From a checkpoint of a small mixture-of-experts model trained on Wikipedia.
Size: 9 layers, width 320.
Experts: 256 experts in each of 9 layers, 64 SwiGLU neurons an expert, 4 picks a token, a softmax router.
Below are experts of layer 2 (counted from 0) of a mixture-of-experts language model. Rows are named router (the router's row for the expert) and show model dimensions 160-319. Each number is 128 + 24 x the weight over its row's rms, rounded and kept within 0 to 255. Numbers have three digits each.
After each expert's rows: a language model's description of what the expert responds to; "comes before" lists some tokens at least twice as common just after its tokens as in all text. This comes from a sample of Wikipedia text that the model never trained on. Tokens count by the router's weight.

# expert 7
router:132117111174109149116107136071143134103173096135105158130173140161115139165084075176109117183124146090147139124079124127140168152104154146107158144130091085112117112179120114108185118120124143139121140192134149123133072110170119103137155100152107152151146139138120079142129120112139147112141136123085099148141130164139139164134141097141135110105100138143170116153118119125108113124125170186119072143120127102121160123114177110063129128097130114123119116091117135108102122115128134
Description: Institution name words. Head nouns and modifiers inside names of organizations, places and countries, such as Society, University, South, Institute, Country code.
comes before: " of", " States", ",", " York", " Carolina", " Africa"

# expert 20
router:150121121149110116138100089113148136116162087110106139127148114148091137144118119174109117139113114099140127145097098145150171135077133115135137143141114106156136095147109106160151090108162166123138162149145093113110159128172117149150137134135101097163135101161134130166151146152162126140124170111076112131124135123099177136152118117165155157153149120104094173096140144138088098144126154158130121095103166123108173149079135102107173158115157104150167150131130108164126142116113108
Description: Place and surname endings. City names and English surname or place endings such as -ley, -wood, -ton, -ington, Hall, London, Paris, Chicago, Boston.
comes before: ",", " (", "'s", "\n", " and", ";"

# expert 13
router:120177130130113147146124142090113125119086125150150115120143139120123103090119167098141115110145132091116116136176156137099098122151137077079102114125151092153145143149091132086149153161082124105170162143141115119150163116146097133088143090170096169128152135096148116141152079135106108103161117129163164120100097104153143146117148141098134123142161113104126140143148172111126142102178158150105122149111098151121112141130131111112180151118140145123092145142115127079105148157145165
Description: Role and circumstance prepositions. Prepositions and conjunctions introducing roles or circumstances after verbs or commas, mostly as, with, for, after, because, such as.
comes before: " the", " a", " well", " an", " his", " \""

# expert 12
router:181113170143087101144102111131136135151107129163106133164143168137102139157124154166099116162111161168089122127117116129133094111149137143147116125087098163143076136164099148096085132138144098105114156153178101140146153150123091116146125117099144132172108125129121186145146142099129154142163137142108098170126090135136101116103161129103149133172164095107155133122114119169148130089121157125131153108177140106088129105145123104155159088093111137153149141157126124127110113128097175
Description: Small numbers in dates/tables. Standalone or trailing integers from 5 to 19, especially 9, in dates, ordinals, scores and table cells: 9 June, 14th-century, 9–0.
comes before: " |", ".", ",", "th", "–", ";"

# expert 3
router:179106120096106102143123132100107155137151157103152117141167168108114110140102095132105129121156158113130134166110089179141157177115110201138137127144127158141113130167131114098118152117116135111078134146099066138129135138085130112114129138110135145119144118173082159157155108097137110114129097107145151135161126150132095154126124125093120151142091135136085193134108159135150140129134141143099090126095116118111135139120120155114128131174126145123146093112112148158122125148170126
Description: Table cell separators. Pipe separators inside Wikipedia tables of athletes, results, and rosters, plus meeting and joining verbs like met, joined, took place.
comes before: " ", " \"", " Title", " DF", " Episode", " MF"

# expert 15
router:137134091159173130145195112133103140127136178135095118153117107130144099085184133113126167137103130128148104094086138082091127132200111139063132115122137093124155107092151093176125131133137133107118129140170163182139153152139125169124138146113138164121118148141134124145108163185117108142102150153156119122103114142156082124099165084155144130074130091135113151134114159133130121121117098129133118191151117171141120140123123156128141105157108082131139117154125087113105096162134116
Description: Table header and score. Table-heavy words such as Kingdom after United, Albums, Apps, Bronze, and zeros in sports scores like 0-3, plus degree signs.
comes before: " |", "\n", "-", " (", ":", " |\n"

# expert 58
router:134137101156111156134122085115141126123169113141108124124127139110109101083105148137127168082144147093145137132145099152194100178193113121105175111117132112139137115132097097129134145098127121105100154113140138103152083099188112124142147104098092093110149114149141128168146153086098119108120108126120128129142114153132130144114101130152121125086111162141101096123161120112108136102113126111085175070118135102124137147148134125104106129146160096142098094087168107125124138141161153
Description: Plural noun endings. Plural nouns or their final piece after determiners or numbers, such as items, components, forces, crops, diag-rams, songs.
comes before: ",", " of", " and", ".", ".\n\n", " in"

# expert 45
router:115100134128151083147109110106104093110157176139154100140141072143143073105111150141104150134161110120157100096085084152145149118178116122107134151156127108105155115149098115135121118157136149135135149138132153135143151089146133149147134158148084091146114136116145101140125168128131133139101105140160132142180083154105148129131093111157107144116146087149099166089143089131115104135127083142088148118125114102130118180126117117135154136118125126138127145113104094090113128115139163
Description: Institution name heads. Head nouns of institution and rank names such as General, University, County, Corps, Admiral, following a modifier like Air, Rear, Yale.
comes before: " of", ",", " (", "\n", " in", ")"

# expert 21
router:129171103120157150121119169104171077096154095144151149161140117112146102111120106117118150132121152154104119094098160140168115101102121171088160136130120119121118147102158148125116157146116111082155122132141158120104110101118144073180151112110104127163076164112138134109128110147153157126109143138074162134082171096123116147104124148143060118137107169112097145093157138104113102149139109098087149137080162154141132138138158108119133154150127117118098106084097136143096137089100108
Description: Clause commas in prose. Commas in narrative prose, especially after opening date phrases like In August 1920, and before clauses with he, the, but.
comes before: " he", " the", " ", " and", " but", " she"

# expert 0
router:133088129144145145161076143104130137126119118135085117134141172114116115166104143169118116130150139154125199141143150169134119149111085176123097141089098125134170100143138134121137168133121136103134142124094106120158129120118099129128109132088147126127154099159109119108126109075107158129113126107120103133135134099158115125119149148137113119138112149150099120157113123136126160129150159151162097162096161155097168113177135098134144145145108149133116124077107107125103138130151109
Description: Action and care nouns/verbs. Common nouns and verbs like change, help, care, deal, loss, father, often after to, the or his in narrative prose.
comes before: " of", " to", " in", ",", " with", " for"

# expert 40
router:137129143109133120125170123171120162134138115126150162123150186134150172160117102104135081117123105146157146177138139134126151118122111119142180115115143146090127130133112146108062128095170136093101142102141106126094161122098147172158098155121143137069134129155154103159115123115149118131120147163124144155157159169158156142163139130144111112150171142087138090078092123110180094180163162109161138146100134096094114146100135160155117121111090140089187130097108157140105122142164113
Description: Two-digit numbers. Two-digit numbers from 15 to 30 in coordinates, dates, scores and tables, such as 21 in 82°21′, 25th, 16.
comes before: " |", ".", ",", "′", "th", "%"

# expert 17
router:169120100133108130118151102137140099132130132129074122162144152152138131102098122152131154164103092140132115092119157117123122140115140145137153182100125108114128112138111102112155139161132112121140115176121162128167157138110116087149132095115106119153168158166133079117114113119144159107144151133113121161117115156196094149114147101068102130105123116122109146172123147082124138146122140149091085140113135151127161142155131091113111115096127125118133072098156090123096120107129099
Description: Biography field labels. Labels and capital initials in infobox or list entries, such as "Died:" after a dash, Reign, Bill, Ref, and M in Minsk.
comes before: " of", ":", ".", "-l", "=", " Minister"

# expert 33
router:106144158171159149115169113158124146135145115169113159147148111125094100113152190134103154141114123139122091128118108104163111107163156122103105120120107096150153161119098120138102131160102103129127095163180117112102155135124141127107170098129107126157149109084160174082165140111109127170112133160145159167135141162101116132102101149135104130150106158122113165075107132126111102111155143126113140149104170168128135179104158119168134169150089130106098089105132110099127143091105171
Description: List and number commas. Commas within digit groups and number lists, such as tracks 1, 7, AU$7,000, 17,852,393, and some commas in appositives.
comes before: " ", "000", " and", "500", " he", "9"

# expert 10
router:123142092138141150084100108145132173091126142145109159153120117115145130102120106133135108169111155146113132108118117110143089152134105134098176121106099176136104103100143137106109124124106106081131089108140126095174119165087098105149096106117110098129113160112140086098097165111125091135156115101177134118117116125097141108102171110103149128107120130127126093091163178124140083122115078113099147111122140086158095146154131143144143123137134113157136181131129105120113129114159123
Description: Taxonomic family terms. Taxonomy words in species articles and classification lists, such as family, Genus, Phylum, -idae, plus infobox headers like Personal details.
comes before: ":", " of", " information", "\n", "=", " details"

# expert 63
router:140086157142062113138123161133081123149168148124086112129147142107161141134116122122124133119132103135159170143144109188099143163127092115109104130128146155095161130107163135107130169120141145132127141126092069143149127089139134122140134139102143142120135114100173118148144099110113147128126147109124111154166111121135095133163102156132118130114143125138143178147158106111127126166129114148071102167103163160086146142133118105107141108145103130123137122139108151148124112126138135
Description: Abstract institutional nouns. Abstract nouns for fields, programs, and affairs after articles or prepositions, such as education, research, care, rights, issues, communications.
comes before: " of", " in", ",", ".", " and", " for"

# expert 26
router:148108152101107145135124169139127135157120143118121129126121153098152146135174077109131103100135074167121140103137137146138092109120130152105090113103081164081135183126137133126146136151164107127109084087103158122148123119105141134111147157108161117148069120167161112117093140100123122075130120131133134095184129076114101112125132122085152166147153123111132149110130140126120115165172102100167097104150087140138146128128128156165119071152095081117108150129120129155128127130132140
Description: Location and life verbs. Participles and verbs after was/is describing where or how something exists: located, based, born, built, died, living, moved.
comes before: " in", " on", " at", " to", " as", " with"

# expert 30
router:103127099131132098115137157121148174122180124095126128150116188158125130139142164144121151125120144158123144159146151108108130138107144129149096125119113088131157078152168138093143154173158129095122098133133150117155139136174089123127147163156119143162097130160156134120116177081096098145105125128138143168126137139146098152121114089097113123097095121133114132131155155174097164138092112109123145102135162119112099137109117116133139170115129146158169123127109176099144103154160112
Description: Age, school, season nouns. Nouns for age, schooling and competition stages after the or a: age of four, High School, season, children, female, level.
comes before: " of", ",", " in", " and", ".\n\n", " or"

# expert 42
router:131108135152138132158123155116073144134140122122125116142123131131116113173110119127119154146122130129133132135115087099093137123081103153117087165128138139141136144115148121104150165149110120085132130148119092166146113145108144099140155129131167159160188149117182104161141141130161171150121148094153130125171133153163117149097114105146087151082152115136128106141112106116157126160111173126095140150121152135120180165150138105143102116126164075157143093117153150110173130135078138
Description: Zeros and name starts. The digit 0 in score and cricket tables, plus first pieces of names or words: John, United States, v. in case names, port(able).
comes before: " |", " States", ".", "–", ";", " Kingdom"

# expert 61
router:144117147177133156108161118148089116133157117109139133114145113122090094117104132126087118156147146080094114131158090140116123113192144084132127152098097110116143179093118118151096104115156107144129087154104134084094106128141164118110125096115134147112162133094136172126156155132099123152132135147096177115109152156093132122149084152160124105108091145128127112122146124103154102142139125169115150102116159158087112138123164119180106172140105127138109153091140087079160151152125161
Description: Closing parentheses and quotes. Closing parentheses, quotes and commas right after a term, number or title, in math formulas, song titles and thousands separators.
comes before: " |", " and", "000", " (", " |\n", " which"

# expert 44
router:118137145141126124113103097115117096142189107150161136107153117138099097167096145126139137109127108090136115110077112115139153155120088098125141160154139097118150075168138119169149122132133113189106155118147130088128127094179114182154133142143092126151099134150168142152108129144165144159113127132115097110127156139119178132105117119156092109100173106132099193098157116105100106121151090101096157136114139103164075146152119121126162133150152104157131130118122115142113120099108129
Description: Name and region suffixes. Final syllables of foreign names and regions, like -ay in Galatasaray or Magsaysay, -istan, -shire, Oblast, Island, and Championship, tournament.
comes before: " |", ",", " (", "\n", " |\n", ")\n"

# expert 18
router:109130170122099096117134169138112176165137151143147129129137120137137083129126099129145115091126112096120176082117121112171098142165132129140089125135122095087100106130153170152152129113138106153089142106125114116141083119117153097144103148124113114097128167118182094139067149103141138111111126154142138111109103087146125117172130129106118100103129117110133120088125111109128114125137140139153114110180108120135088093181127130097158138107171112178165150086165127131128131144113129
Description: Table cells, foreign scripts. Table row endings and blank cells in sports and election tables, closing parentheses, and characters inside Thai, Georgian, Armenian or Burmese words.
comes before: "|", "0", "1", "2", ")", " |\n"

# expert 59
router:093090138136099142133106089106103094094116129098145150144093134159125156140124113096121085137112116121143136130135173127129105118159128166104106093129107159112132095188153122126116160117161141167153172121111166111087152116118090169154119120155134108111146147101097090144105154104140119118110099121125116118124103154141126116104118082118124111124141129148145119132139112112112114149159128130113131114097167105150125080122151115093139159142129106117118135081115137100117139102111105
Description: Year first digits. The first three digits of four-digit years like 201, 199, 193 in dates, seasons, lists and tables.
comes before: "0", "4", "6", "5", "9", "3"

# expert 41
router:116101099167162125166113136126085073137130126194121109124146112106095089115101160090122118126115123116105111082120100135114122110183130110128098130132109088084102103175163099120164101145126118135171110123145100113154149134166103131117130140155120129145131130144167156150104139124173134112136149144090189112145142153140171144121160146136110101087122103129125146096171158113148082129091165100091127143096140130130105120132097127111176185108187161130131146109155133117122143170130102
Description: Units, places, name endings. Measurement words and units after numbers (ha, metres, %), 3rd place, Japan, Korea, white, silver, and last pieces of transliterated names.
comes before: " |", " medalist", ".", " (", " |\n", "W"

# expert 34
router:155107160157142158125142128125127112163140132145132131122119125119157112118137135089153110105161131158132141102137145093107123176155169167094113125165091096088156085167126114169160117162153129137170098101130141149157180133120101169150153099158115147123152138130102122157111095118108168143110140182169108090103109125128098136110111179114092133086123086135133114120097114081080100156112101118096139161115125135164134117147115137113147125105121159149130144117132133118140121155153088
Description: Table and list separators. Line breaks, closing parentheses and labels in infoboxes and tables, such as MPC in asteroid lists, vs. in schedules, and unit suffixes.
comes before: "-", " ·", "(s", "==", "/s", " |\n"